Experts of a small language model: width 384.
Below are experts of layer 7 (counted from 0) of a mixture-of-experts language model. Rows are named router (the router's row for the expert), gate (a neuron's input weights, with its number), up (a neuron's input weights, with its number), down (a neuron's output weights, with its number) and show model dimensions 96-191. Each number is 50 + 10 x the weight over its row's rms, rounded and kept within 0 to 99.
After each expert's rows: a language model's description of what the expert responds to; "raises" lists some tokens whose logits its average output raises strongly, later layers aside. This comes from a sample of Wikipedia text that the model never trained on.

# expert 41
router:81 27 46 61 55 43 38 43 49 45 50 74 53 57 31 46 61 43 55 38 67 70 64 30 39 57 38 45 41 62 34 63 54 52 48 45 55 64 51 43 48 46 49 53 50 46 42 60 44 74 43 51 46 47 40 62 54 46 54 54 64 64 59 39 53 54 39 46 43 42 51 49 39 52 47 62 56 51 51 48 64 46 55 63 42 62 37 51 56 42 53 50 52 54 49 54
gate0:52 50 64 56 54 42 47 57 65 48 36 58 49 41 42 48 49 68 48 73 44 70 53 56 45 40 34 49 53 65 42 49 53 48 54 75 40 34 43 39 57 54 48 39 61 67 51 54 44 41 56 52 45 47 70 51 52 59 40 65 59 39 52 61 43 35 41 56 44 47 59 47 48 55 49 31 69 62 43 58 35 56 53 37 74 51 31 53 52 40 38 58 54 51 55 51
up0:57 53 58 62 63 55 45 46 52 36 53 43 53 65 50 37 59 42 54 47 47 43 40 46 56 55 41 57 50 45 39 44 50 40 70 49 47 60 53 44 37 54 38 41 64 42 44 32 44 43 48 52 52 48 44 63 52 59 47 41 50 48 52 49 55 38 56 44 37 54 37 59 38 32 71 49 63 58 46 50 45 42 43 57 50 66 38 62 51 55 47 55 61 49 44 49
down0:43 26 55 54 43 56 55 54 52 41 64 45 64 54 35 45 62 66 52 46 52 59 48 37 53 53 51 59 37 52 54 62 52 48 27 52 39 67 40 61 53 59 52 53 56 49 49 44 59 77 62 45 48 35 57 37 57 34 44 48 59 46 63 48 44 57 53 63 47 66 55 39 51 57 37 33 58 59 47 52 51 43 50 62 59 42 51 56 56 66 55 50 44 55 55 46
Description: Particles, pronoun objects and past participles right after verbs, such as set out, found out, him, them, released, added.
raises: " the", " up", " one", " out", " a", " some"

# expert 58
router:35 55 49 47 44 44 70 56 46 45 47 61 39 49 54 53 44 44 50 35 51 42 50 54 40 45 31 43 56 61 51 61 58 51 47 54 57 31 53 54 37 49 47 68 51 53 51 52 35 42 58 40 40 51 38 50 60 39 45 61 38 37 59 58 36 63 50 56 43 44 52 44 41 63 53 44 48 54 52 49 67 38 72 59 37 52 47 45 43 76 52 61 47 54 57 74
gate0:47 52 48 31 50 49 46 41 28 42 49 44 51 34 39 59 44 61 32 71 47 39 47 55 55 50 38 51 65 46 49 43 30 38 49 57 60 35 51 53 41 41 43 38 76 54 53 49 42 56 64 46 63 35 46 41 51 43 49 60 52 17 49 34 61 49 57 44 38 53 48 43 71 38 48 59 38 68 53 55 61 41 46 43 37 41 46 53 24 45 61 36 60 46 51 57
up0:48 38 55 53 52 46 51 48 63 45 63 54 45 53 46 60 54 65 65 82 55 67 47 68 44 72 48 60 72 55 54 52 48 49 55 53 45 44 69 30 31 38 60 55 54 46 45 46 35 28 63 46 27 72 44 57 56 39 62 52 44 52 39 38 55 49 50 42 61 46 45 56 54 48 40 40 64 57 33 39 50 55 54 40 51 35 42 43 51 57 46 50 56 58 45 49
down0:55 63 36 37 44 58 39 58 47 35 53 68 51 37 58 38 48 38 39 33 58 37 62 42 28 47 56 52 32 39 40 43 46 51 52 58 42 44 53 54 53 61 43 53 57 41 52 57 70 44 52 54 41 46 49 60 45 45 55 40 58 61 54 52 38 59 37 55 51 73 58 40 45 43 65 35 41 65 43 37 60 49 45 47 53 45 38 37 49 45 61 48 62 48 60 40
Description: Commas, periods and conjunctions closing a clause in running prose, such as "despite this,", "when,", "but", "including".
raises: " a", " the", " an", " and", " in", " it"

# expert 14
router:47 31 48 38 51 47 45 39 55 43 62 61 60 62 41 35 47 47 50 47 35 51 53 65 59 48 62 52 54 21 63 51 34 47 47 57 38 34 31 43 50 45 32 45 45 52 46 42 46 43 34 53 49 61 50 58 43 63 61 41 49 52 50 37 47 54 40 45 51 39 53 58 48 35 42 40 54 60 55 52 45 60 42 51 56 58 64 60 50 42 41 36 65 41 61 43
gate0:55 57 59 32 49 49 35 55 53 43 42 43 43 47 44 41 50 44 58 43 50 45 65 65 56 54 56 47 57 66 70 51 61 70 57 47 54 41 23 51 43 47 54 49 42 38 40 42 44 48 65 60 41 64 77 53 55 48 63 55 67 60 46 56 50 53 37 37 46 58 41 54 37 60 48 48 34 46 54 34 36 28 59 54 68 63 49 47 39 46 40 41 58 43 65 52
up0:34 58 50 42 50 35 49 42 55 64 50 46 64 50 66 53 59 45 44 46 41 51 34 54 47 66 39 45 50 57 50 31 43 38 60 53 53 63 51 59 48 41 51 56 58 56 52 63 50 39 36 43 65 37 26 43 48 51 44 49 61 60 62 41 53 51 57 38 77 58 64 46 70 37 47 56 38 53 40 53 41 50 28 50 32 37 45 55 78 41 50 61 51 44 61 56
down0:40 39 44 61 46 39 51 48 50 77 52 34 40 54 59 62 63 43 52 44 38 49 49 47 36 36 55 43 55 56 52 62 58 43 37 33 42 57 44 57 58 40 67 51 49 49 40 63 39 32 57 54 47 28 40 34 58 57 67 51 48 44 46 39 43 51 56 44 52 50 54 58 46 60 50 52 63 53 55 61 41 52 47 44 58 61 74 56 36 52 55 40 35 60 51 40
Description: Inner pieces of foreign or transliterated words and names, such as Hy-der-abad, Sh-ri, Sey-ed, plus common first names like Richard, Jim, Michael.
raises: "lan", "li", "h", "den", "gan", "le"

# expert 50
router:43 32 44 42 58 44 42 54 40 41 23 51 52 56 44 60 40 62 36 58 34 35 44 51 52 57 51 53 55 66 58 70 51 47 48 41 49 61 59 41 55 51 48 61 23 34 43 40 55 42 61 58 46 44 54 73 38 37 64 38 63 55 48 51 33 59 57 67 42 50 64 47 35 62 58 31 74 43 49 37 50 41 44 40 57 69 55 49 43 42 38 60 58 49 47 32
gate0:54 49 36 49 56 30 48 46 48 61 46 51 47 65 44 60 61 41 53 57 53 58 22 60 48 64 47 49 58 53 55 56 43 46 52 30 44 38 31 46 48 48 54 42 51 28 38 60 48 44 49 65 64 45 47 72 43 42 55 58 48 52 52 47 47 51 53 39 50 66 67 56 56 37 37 45 40 49 54 37 46 60 41 41 50 44 45 42 37 58 55 63 40 47 58 59
up0:33 59 53 36 56 32 44 46 76 55 42 45 43 61 50 75 39 48 48 60 46 54 58 42 28 46 41 45 53 29 55 51 53 57 61 49 37 47 35 22 48 50 63 55 45 54 57 57 49 46 57 51 61 54 61 37 53 50 42 41 45 45 57 31 36 43 46 47 40 42 32 36 40 46 42 57 34 51 57 41 35 48 45 36 64 37 51 36 63 52 49 46 45 42 59 50
down0:28 61 47 60 52 19 59 54 41 35 63 54 70 50 41 48 61 44 70 44 46 57 32 66 49 45 55 60 57 54 55 66 55 52 42 44 64 59 54 49 58 65 48 57 42 39 42 50 57 55 53 48 43 43 58 66 39 56 41 34 50 49 41 35 39 57 43 40 44 39 43 67 52 40 23 51 52 48 64 70 37 57 42 45 26 58 32 52 66 56 59 29 59 61 58 57
Description: Capital letters inside acronyms and codes such as BIH, BZÖ, US, SR, and lone spaces in tables or before numbers.
raises: "us", "ior", "ous", "ress", "ule"

# expert 54
router:38 42 53 47 45 58 61 61 48 45 62 42 46 37 49 48 58 59 60 48 54 50 51 61 49 58 64 58 49 53 52 56 48 34 41 59 29 44 54 71 49 30 84 65 47 49 51 49 31 57 33 38 37 47 37 19 53 57 43 52 37 54 44 39 57 53 56 63 40 58 47 29 60 79 38 44 62 57 57 48 47 50 62 46 38 50 56 58 70 50 52 46 44 41 54 54
gate0:62 44 45 58 48 50 53 52 46 64 74 66 31 38 47 61 47 60 55 57 48 62 40 59 48 53 38 43 63 60 60 41 56 44 37 56 48 45 49 47 49 59 45 59 65 53 55 51 55 66 72 46 41 59 40 36 53 21 53 69 49 36 45 31 44 32 32 69 36 39 40 54 49 49 47 27 55 59 49 48 36 49 36 32 47 58 47 52 46 58 39 34 43 75 63 50
up0:42 51 51 47 45 55 53 72 34 53 75 64 25 34 45 66 45 54 50 56 66 44 42 43 46 59 47 45 57 44 58 37 48 38 42 62 56 46 57 41 49 63 55 39 46 52 61 51 58 62 62 36 56 63 46 48 61 42 63 59 56 47 37 39 37 51 47 58 40 40 46 62 41 66 39 36 44 49 45 43 36 59 32 45 30 63 30 61 41 48 49 41 51 68 69 57
down0:46 71 50 36 44 58 56 43 50 49 43 38 33 49 36 47 48 55 51 58 51 70 65 52 42 51 49 47 66 48 58 50 43 82 39 54 56 54 47 65 29 67 59 38 58 57 49 47 54 36 51 50 52 29 53 54 60 51 46 47 57 47 44 37 58 49 56 50 33 42 61 44 50 27 48 34 51 73 52 50 46 63 48 48 57 55 41 47 50 52 62 44 70 53 37 53
Description: Capital first letters starting a word or name, especially abbreviated genus letters in taxonomy lists such as "A. inca", "M. divisa", plus The, An.
raises: "ez", "ș", "és", "che"

# expert 51
router:51 49 50 56 55 53 59 32 54 46 55 61 48 54 40 54 48 30 31 57 52 67 41 45 40 23 48 47 53 53 49 47 43 64 45 48 51 51 63 61 63 57 46 54 61 60 58 61 60 54 53 60 49 59 57 53 27 51 65 64 36 54 53 52 51 65 49 54 64 43 41 43 44 27 50 69 58 63 46 36 50 57 35 52 30 44 47 56 41 40 45 66 46 57 54 70
gate0:49 42 54 44 48 50 46 64 23 66 58 41 47 40 63 58 50 42 51 47 43 71 68 52 55 40 49 57 57 68 41 52 45 53 39 68 43 44 59 60 54 63 65 61 49 60 47 45 41 70 46 41 42 61 52 47 45 61 42 56 52 59 58 38 42 38 62 40 44 53 34 49 45 44 68 50 47 35 55 58 71 44 42 54 48 46 47 53 50 37 79 52 56 37 55 76
up0:52 42 53 40 44 46 48 54 38 67 64 45 46 77 69 61 59 37 44 64 41 42 53 28 57 47 47 32 51 65 44 46 37 58 59 58 44 47 54 69 56 59 54 41 60 62 39 57 61 50 64 47 42 50 52 45 70 50 56 54 39 56 35 57 51 58 49 53 48 49 41 37 45 71 47 64 23 48 48 44 47 56 38 60 45 34 70 48 39 45 42 50 56 42 38 41
down0:64 57 24 44 38 26 44 40 53 64 44 31 49 43 45 38 55 39 49 65 52 48 55 54 41 44 53 51 46 69 45 52 79 49 68 66 68 50 30 45 47 40 56 47 55 26 39 70 51 44 37 69 57 53 45 45 46 57 34 54 57 47 45 33 61 50 59 60 54 40 47 59 53 63 35 44 50 43 41 53 59 53 42 45 60 45 59 52 49 46 33 57 52 64 47 39
Description: Word-ending pieces like -ing, -ed, -ated, -ment, -id completing words, as in confidant, reentering, overseeing, lending.
raises: " on", "ation", " from", " with", "s", " in"

# expert 8
router:45 58 58 40 70 45 57 73 40 51 18 60 58 40 52 42 56 55 45 42 47 49 41 54 66 71 37 52 62 41 51 47 42 45 58 55 45 50 34 46 48 54 59 47 47 57 53 56 61 54 39 52 61 41 41 45 44 53 51 38 60 55 51 58 49 37 63 70 62 55 38 58 53 37 59 35 44 51 49 16 62 53 43 40 39 54 60 65 54 49 33 50 55 48 73 42
gate0:40 55 43 46 59 53 53 50 42 48 40 51 44 57 54 56 43 36 56 48 51 45 39 46 54 58 44 42 60 51 47 57 34 68 66 66 69 35 62 39 38 58 54 31 48 49 53 69 61 38 59 52 34 51 66 64 56 48 33 51 51 56 38 51 61 45 58 50 63 39 52 51 46 42 35 54 54 47 41 45 41 50 41 35 54 39 49 47 55 40 28 37 51 42 70 65
up0:37 48 68 43 61 58 47 54 41 36 45 50 45 56 54 44 44 48 58 63 56 45 45 66 50 54 63 49 46 42 54 49 58 52 57 40 54 60 38 60 55 61 45 42 56 57 61 49 50 54 53 46 40 49 61 58 44 52 44 62 43 52 59 42 45 37 44 44 34 39 53 44 38 68 52 49 58 36 46 38 35 27 57 56 55 42 51 44 57 60 49 70 41 47 61 39
down0:37 72 51 33 52 45 51 65 58 40 48 35 58 51 53 41 44 52 56 53 41 44 41 54 62 42 61 56 53 50 45 41 71 51 50 52 53 44 48 63 62 49 51 51 49 55 47 61 60 57 64 68 62 43 52 42 48 46 46 49 43 55 59 49 56 44 54 55 36 68 39 46 49 51 46 66 48 64 47 57 46 40 46 42 41 47 37 55 59 79 56 43 52 50 54 48
Description: First pieces of personal names, often capitals after Mc, Mac or hyphens, such as Jeff, Greg, Mc-F(arland), Jean-P(ierre), Gu-z-mán.
raises: "iet", "lex", "ema", "rey", "chn"

# expert 19
router:62 56 49 45 48 40 54 34 57 62 68 49 37 37 37 53 58 39 48 47 56 47 57 46 39 39 32 47 53 57 47 63 52 43 51 51 54 40 41 56 59 40 33 52 67 63 64 65 52 57 57 53 57 50 58 47 42 47 49 71 38 28 51 48 55 44 45 64 50 48 37 39 47 50 61 64 52 50 36 49 59 47 64 56 72 58 42 30 33 53 66 52 27 49 48 78
gate0:44 60 55 58 52 52 60 56 34 51 49 46 57 43 49 55 52 56 44 47 44 53 41 46 31 59 40 49 44 56 55 49 46 34 57 45 56 56 40 58 48 55 44 64 40 55 48 46 58 45 42 41 56 59 51 51 43 43 55 48 60 30 69 49 51 51 38 57 55 51 49 50 44 55 59 46 57 44 45 41 48 36 46 51 49 60 52 59 44 57 51 58 64 51 51 46
up0:41 44 35 55 55 51 57 40 56 31 49 47 40 53 50 32 40 44 59 59 51 32 58 46 70 29 49 50 49 54 39 52 43 67 35 53 59 56 54 41 39 51 48 61 60 55 48 45 32 54 55 74 41 32 52 53 49 47 49 43 44 63 41 57 50 49 60 53 43 53 43 39 55 45 61 55 55 43 56 59 48 55 49 38 52 46 54 41 66 44 64 31 44 49 60 39
down0:49 24 59 57 62 52 48 33 55 53 45 59 59 58 48 42 48 59 52 54 57 49 54 34 66 35 34 52 54 52 38 62 47 44 25 63 41 62 47 46 43 37 51 50 42 30 58 47 58 47 45 33 40 35 30 40 51 61 40 37 66 60 46 45 48 40 65 62 76 65 46 57 37 36 48 50 55 56 55 59 50 63 24 61 38 59 62 35 58 53 74 61 45 40 53 52
Description: Auxiliary and modal verbs and negation in running prose, such as not, have, would, had, been, n't, plus adverb endings like -ly.
raises: " to", " in", " with", " on", " for", ","